Weights of a small mixture-of-experts language model, trained from scratch on English Wikipedia: 3033 steps.
Below are experts of layer 7 (counted from 0) of a mixture-of-experts language model. Rows are named router (the router's row for the expert), gate (a neuron's input weights, with its number), up (a neuron's input weights, with its number), down (a neuron's output weights, with its number) and show model dimensions 0-127. Each number is 500 + 50 x the weight over its row's rms, rounded and kept within 0 to 999. Numbers have three digits each.
Before each expert's rows: a language model's description of what the expert responds to; "mostly gets" lists some tokens that are sent to it at least half of the time. This comes from a sample of Wikipedia text that the model never trained on.

# expert 26
What it handles: Particles and prepositions
mostly gets: " out", " along", " over", " off", " end", " ex"
router:457515436494458522491498566496490463561488403463541590448486540489509433540463483485447518519539453497473505470461471466472422528498468481509626511500488552605552494511544570591457575322420507493472477465460455552606573483498430527472503466459567397516487400503500568552427554519388559452437512482525561506566491594477551502531520484468508452493556526508530521593478413485530444527540
gate0:462486500476520487499476548511526457524447468418596546428571610419586514471417555469459509467459480530551551523475540487448515503506522519513534497495466562425479480513454463381526582538494459495490540501484518563629505509558402479497435515501610492447497527474570542510507551547509512420504532584458588609555569514461407536575503557484535448497531445533443600613470417542523518448483
up0:566557437443462506568534460519540480432502605563525482370492452469357447492532538489523541538428524453480547524499536487533569473526448485467444591504450418550434520532507479488475471500494437429521487545510482443444534556501549592519571469505516509540536421522427501438522546430617548538509488484491468543438515475501510510474500524538483594709563555494536488484476527581473448478517
down0:490537532499455450492446458509421542489528576553515465483462513436531427429489490479520425476468565573572505557597462606407553497480514524473591540466517452482482542462503525525539480564543565479534565555540532527413494541498546469566502409493449529565462559399469512527479532461476459488492322554493606549536466467482495454375470445488512481479420491571483477465406566492517453515587
gate1:545482557553434551464493485508509458464457463431550461472486562584476452461502515534498543561459567547434491518533473521336400562521467529495516499484507510484568503454549517504508467613477602497471467495472520499604530433527471487516466558511505435473503437446504509511520459345556439505499499456444546452326478453547369541517471483454522484504456469464431471500509499448564565396515
up1:520457497475567498537502421581448548480596488416543442447542536516423511488442525574477447522489568573543501478454584486525380561527461526541541507455469455509540508584417485479415494478474594488501469572448458556411520467485548500554515561545437549486450442504482560498424440509489478420599555492508514617396503477511544459546555454510494567404489482526544428522413436569490438472509
down1:435529524532481479366550465505479460490526421404525492479432507474430440519447497561479447408611541537580514465500508440528485439456486468475488555615536483472469459550512475447490439422503437415521540456549500561505470528447403518470591452469449603467508412536520480532482560443504458564477566593492579502536501465459445530517511510500500556389506444476507470490424548381473481521586
gate2:501519518552392555525425473552432518524571456562532455464522512492486496534549545329603469524480508522500483495517507452523497445524487483506611456428487568545501442538574581415479589548422462500476526475545517489530565376495661469474539503491515496485536519530506478453517429423500489535567495435609465511513489525542467430515445541484483514431545406498424491424502504502465484463589
up2:429576543500526392440528503529529516589558519463529511431534483500405505489531525552555555422553333484572464546400500533484581547583485436616477431512483454431497473417486504589410456477521542504521526492564503530500508527591464553448559512486450520444525505447483534491511534455452433440533504443455563495484562435518511534456496560496503524513606530514462579585542559503432517546476
down2:504527499491471499475488475464396508486522490455469550532467572451496493561543561527532486512522405520516484434454565494456551604494540487457497522446506432388522513466546509500500492469391387380453478456454497471364444504441527435513522500450439530528508532505517422433560503384490493592512528478488490462548428521443511530386542519504565482541471490474556481462509410576333487486558
gate3:572562502565391528489592503592458448527530492440528545470478592486532508489587508505462561528469553594508518455519519495591488477523457528522615483480479574565453461561446560519532591479505482416515520498436517576484515415462456474479497530523517419454505499482465550572526513511478575463568430458605580533516547497522502514579529486489424511550550427482516493574350498568472558490601
up3:436515501464511550399468459546528493559548502482500520457508499569495497576496488518491464471468419576549466559473455468576452491488539450547552527576492623537490436548581551580557601459525486485498559449518455555557467526466494598452529525457571470486538580513352546595549390556400464451431431487514561394466544475458514483563486469459464525516478539438487499478529455512502568452563
down3:500555640431456547483576485517483469506474457528486476429515483575543527553544466464555497571533462495478547449430502492547496459457437512430518511522543493468516458530373474444455555459452507435479513463440465620505552540540490472479482525406542480374558447597559485547473442506458475519614524573456502532473481403510500480492416533445509436510514569429426507491493390472498415503605
gate4:452508411540530554520464477445431508483600449470655413454512559420490486559481508482561407429499491488578482519488496522552457593518544613557545494512406401501464513550489489476480511491459418522492446544544597511494539489457512532453478530431519486406555517488509511567564426429487423517444457529391500524529597505456516487530457467572541473549546507468500520574473565461540563436452
up4:512533572498445445502521490580552536518396511458523483457558496522464585484548494511562531547437433503509521428619488461422506406462366468465509511505584543507554451487549460416527512530570518453556514548505512535524424457472468521480507582514552584525472437488488480480514574481557459494588567558565470453491448485604452475482495531488468484367436557469508432381441473483499408567496
down4:415401568459502508547507508514465425475360543450531559543471418530574440521506478427542543538531471477493487513462541454362543482545412470402560513529487591479509523494492502607537554492543548490459510372500498539502529478492523462480437556493495495516514481515442426515489532436407544508559590547531422413530443567495415452500552501495400468474556525417526476491560475458560534462456
gate5:473487341565533547526488500439553482516457461552514547421531476472544515494569449644539584504496561508562540504476540433489463627481445400479608500479461487504468488544513518542576566440453541534399498486473539505506595438557467538507501600520521481454501449434512606478549497497446496528505543549521475428457535571420487479480505480479527433566540485502473619489451492422549467544490
up5:527484605473437495472485471508594407517512532537540498603485470578553442442508569457477442516458476537490487471581474537494534455479509547473455514533604468533540544483467511459408421498442565460550508459562474555480452633490542518458497508502557493461527479538389451451410566550589469347500440438518591494534492478478458521532506492449468542493582494491440406576538562483494561565523
down5:480540547468480567525510484515473482437557565504463494552538534470647575505529539507522387576497518429562457566583513535400528558492497600503494537498499529547583490480501435570485439513489518609498504522532563472551536511567481501480493512530537490547530553465560521501450512503383546557564498492502502469573419541530599611536432501482437427518556569516410493467501654557515478483473
gate6:449413459606529534462427562415538430573467513513527442515489548490569547532435460556500469393510523516438519527549503414467443514449466421503519563568498552538557527422577481467505474534572463589492446404476422518528401524537478561464515529423490552519548438507434478511492429480513554529546460512482463477571529550556592454518527464498528390469463492603444554473516484506539521567611
up6:506537519501518452509461537461524469581460515547445563532527523575464489495467469506411507509526510561518498501450471472496540497588453463468597500573533560617506515469534495590476501486491569522464455481463396470519455594457448481489506485488458519583436476566327539572534468575483521519623457490510448351527510521447501517481387483467504400472501411447430568489439474565481521524482
down6:547543530486497488515520500472402439553497549497536521459531525436471459443527516437454469476514539461479375617549519495427488561470518468462485452495513523561562585501465549484465479495534489548483470468494503495554489454573497577509550598598452519565459437591501514577576617465501524550580519567468574436513505519505461466419418450579511474472599487487605475552502387464618514450507
gate7:489463471469494518539469553426429475523498530441505475488595577551560387511437578512524566494504502501537604598508474399520496519455495490506550552549426525464535493418466517592504506466545508557439464471412445463564567423525421375457468517541603496480469493523519563492583525495466505447436513508465509604445532505440529542453549531583503434566463563502433552521532552551458594445522
up7:506455491504508489499514494391450432398518457554374498508531527490561570530338543457475514497570499565561477530482545427534441520476588532483536536470502466495473489526538469423484569524608463510557552613423524461543541500424472579432473510479401530498502479552443475514476511560529505499523558515501441503525518500487506447414479615363434436449478421488548533507473452485549553483537
down7:532518440573453546456520515522525472548541449387502552545509466556611498482489454531585474477493532453566465438534538522459490439400496496561511486440462513527522485492530413482520474498431396485564491442427481505550445510609525450485579571521502549400539506551558464478567490573490593616355516557521595618545495484567473548532535508539540492535541536466539526514498543514451494431515
gate8:488470532425475532449559525488528516530544462472481531355558582548540485525444549509476572514492502568472542389446514546509453518477483532585566482508456427483494517449514513462469563417537471553539497495493523488577444480483494526457581471439476547414448523482574583591448621433457434536502447559459475550522546523398422467501529560428526508554456525487570506569394409494447576557500
up8:559518489554527499507501508467521493469502517521492537466492399416471443539539513447567482421559545482476508536486498542548496559500409484446488517560459407494400441455463474533640463526464533544559482485494386445474453444613523525590478523450495451515509469513503455559654446487456403519541573424548449481526524492538462506433628453455459451516439581540507487461558436525577461467525
down8:581431446482454489554472491492604548497511555574580488499496490530459452461508512558554456465423484441520574497477548478545412469546514419541517443497499542498419498457489580529444517433503506582437509478524420508559436438602552432544483432525514505575465566510444466466470476478554414367425414463490483499486487499571468683522532474543499476475531564512486465557561470477482564438488
gate9:448477535508506534452466558545489411556520451423558532447559460421552451540420539467455438376486439527554404523401499519504412523483523573526536534458441474435497541434530477541508524559464463562539467545467524495600516457451479523476456500420462546552565529509545475571543569520468508485424536492392503433551601495532579472510576541494459463471585514485479468513527384485495484631514
up9:487571529533426473488534432555414500485554512470509463561450509532430500519586459490482472579446544536489462568524446515504526503533456449468476428571583475586501547543493464520346422523468502437455534425517499497448430547492538591533506551567526512481399429443463515445525507545524457540574505538602545522500381510529527530441407534501552654452485478564490510513447587449494497505491
down9:484475459479459431553377485510517505550515561490506528479564502499539557540541437465389501485434580516552481515524531472502531500473485444497575534553444541363541518488525480493517520515580454393483451574543570486471556433493523462496479531459471561387479603410463474500517547562573588476492447589534497573460451479530397524432483600562561453454494574536423523560451513491489591502490
gate10:489423549484430444642479491511464575527566413446545579485525534413452517529393536428526477531535537466532517490519521443475581583490490506548486476584452469550688494602580517563556610513462409481456462519491516479485499441420471517530465559447556487502509437499542506552575485451489564516518506461516570502456556478554488513481490494469485523429474536568484558537464425557501463455512
up10:496481548507511473471412501521407564487484440506501504568482439449555489513466410471474465514504497541434501496666517515480520603525477483521518537492481497527578466644572444519561555518500461509467497415509480589522502416420416525473534461478516389485428520564494520575509394462469559572557518545489593503513519433542553526501455524452544581448536467547502571560523435497564485488609
down10:472512555501528502519590550517514598506535396545624595480425481486561474401583524537527527460552479541580526486488586588491469468549552499479627468562492442512493568492465571520509519581475540523450428543493468477538506610512401487564529442530523554479587434486509453463459490466412494542490406478509436463568428447485532582457406542472487531484461498499492498548573564490471508470519
gate11:510506466620494546480573587483416517442503539531583513497501498467496492505512606444514533470475547478475561478523480565434561498440534547512506582435485414556510523528537573455475554466486558567394509498530447498564533410415632511494492509509515518474566485469379453535553541385527517584510490461393500558554492515449561502556544547523496439590484494435456575502472503458537473397519
up11:498439512624477483512475543487550412484465467541528476588555671503567461437466476501564486437533525433491456515560511448572512429477547551492459493440482562452528550425509531446577424542535477504506552513513494488575444527579505527445536542421457445455531514535495491530483519556482429458502438464412495441553509441530471544537467542469359448489472542454465421451545588571483402566493
down11:516523471505462494459492381410412587438460556523578455516420530503487418545439528543569545474509497576527441474560510520520476511513593524578564625477514496458549520528476499418557473550503468615426453471545495483624450486479467446456578466517510477429455420466569515466458550546404437448525499464471546569512452459516506496517510508484557487554508508531454480419543508591485436403554
gate12:516449495491459453455497659467506521528574431433466459437559566516455522475436537496437545480515477525547553471461473485507469509530528501526624478585482529500520481614532507519538592439489524347506516440492473539520524474424532508448495553377541424404511505507490507496526475523431565557450523471478522509430474536480533513539544495560513471584545530566569577528437381612483469456531
up12:493419537461594475502559475498473461498473547455494472505514464434526541395603512587534444484508499523511514514426569472431440461472369430501441476497488421537424545482407481420475456553429468492477487539594398510443503498595513466532386537559442593493572494470489524432520515414508472477447544512473547411479540474559527465496458504500465481566464487526483467491555573514433590609491
down12:539452430496483600502535448381481553483461528451484485624428479518524492492514483565504521494432478451539458455482554455535444483491492390514425547483522537470589592455503475513525546539596496430552357494508473548444422476498501542557458488462477546627456499370564481424458517454631456504461508551498478469492467550446413501533582533560517585482511452512491547481509493491451496511479
gate13:461559505566530514615498467508548487513489515437507568482402459523484468547565611467346612499515537470613505524447508561518457519570495545483564503542479477516562569513512514437493517619434530455520563580497525524459481405454470574414485490547508456441474555536471478469551445538460403507506451582430546579571509507500477513482520512488494491562450409403518557518440540447523465474501
up13:532519438502563525389529457472482488570462509435520539516520495539501487536499547492516460533459470515516546510480559409519342493444480407468573612585489472563471462546416542575440532405577471577514475438487425536481394490474469516536479574503566478378520467472526505494480561551482535435521472533508577511518469565403491513504532474420444539568528522485447397531482531397492474560484
down13:453469457444540442426620452471492563458408511455453453506556502505512506523444385596521494498434446478511480516420531411534497459435578509521558584458564501549497388487468484453394584406513429564513585509462507483535506456432425470458577506501596590514509493579578517543474532474542491471462465464537493462472471483482577470475482416464378475518540463521543480578513497510538505478533
gate14:477491550606528502451446577487466475480450508594584559538548544446564425557503416547496384525573499493526445527418552538549550547466550480593549455438436493490489517570543490529504599517543532560464548472442444616491516544472423495490486514495511528557515530539381538460478515524452517447507496441504472470600566466537493499492579445498598473492453525479502536405481446588576575534554
up14:527591557481575451486489484507542490530500539530486538546585533594602476517497478489461413467532522532533401612558520485476564462446458518570467421531477539543501382523478493561509430522446502408464539439462513564489429487495443474430410482526527479487522569521516552466425617582473563459423498454572588500479455492506462487515521496446619583465448467540427570541481524514448438532476
down14:487512525443449405540478452518429443487539506556482479518540487556530562545446480486486457544519403464494511561564543503459518531473449465541500480487508463575475452595527416542520576531501451489572469535474444534607482428568570422372441478466513593489425418462449458499507509517524464416559449460446488458389579472462469498404493520475511490452503461575430485535532566441404567395497
gate15:490493464492584523506510439541472535614454490469496456501461447474633502524582466491455446512451476484472495497441445570524476573458518595502479478429434528464534545515457562367568522473484488548417496488505493543562579495442459479421509430519492509537621504491530515476387502447440587450448542575452440554465613529464468506481494472544501438545512535411516441433477550552452499581590
up15:495506474527549467580544452517527478464492432360440499420483544552470547546615560447490448537547436540505481459455491513438459482533517618452475459439485481482603499518482541478543482504535547527514553489488514562566516514462451608387486543593462477511444501582443497606501403522385635472436470486488568500456535481507470460556497520474499571472590511457452477553473533476508463575509
down15:519457489460495460452639561460476517442450455503483500443398544529492504527396422512497406482396524508527452440449436491500480513455490452517376477489475497484598480438529539544409512456493549504460464535506421546496629521451524434532527566580588508512584443554515518549512562541583480409507455536485550457511511553469519508441564467525457539488614506497448449447548545526477565477427
gate16:536556480536454615495492580533433546406452508491601594497518542465498488589525571590563509564562518501462544461483557434511423566479435477515640551479387517408455472550500552479515601546518563537444480508424471528505502415452482504570483549485432515488588482521521496559595477492516530534565459448604480462496541478491517482480531513493460472574502542529509542498422432523550457518571
up16:482473469486614477511510412528530490454546519511545518450546545500389456455441502549480554475506545461473497613520495432490517498511506503564422474512543469590453519427516481571454450454459454391517501574643455526469478555499521515477574473512444458513501508435541432436523430500557432448548517516468507553522452488549485486461460519607406635518521500371399482496494584546479431487478
down16:510537420488523588530600398425541523513458593486484569564562533455490511578521576526431493466577542437549504587502436389436487549508531483441527391478464399462450478470553520630497527540515563505554429513504532572504560523500542524444463554520477455511486529438462431488522467505545559544524586481547527500583514513517541467552430515607482515445512461541478561571420554483450506519531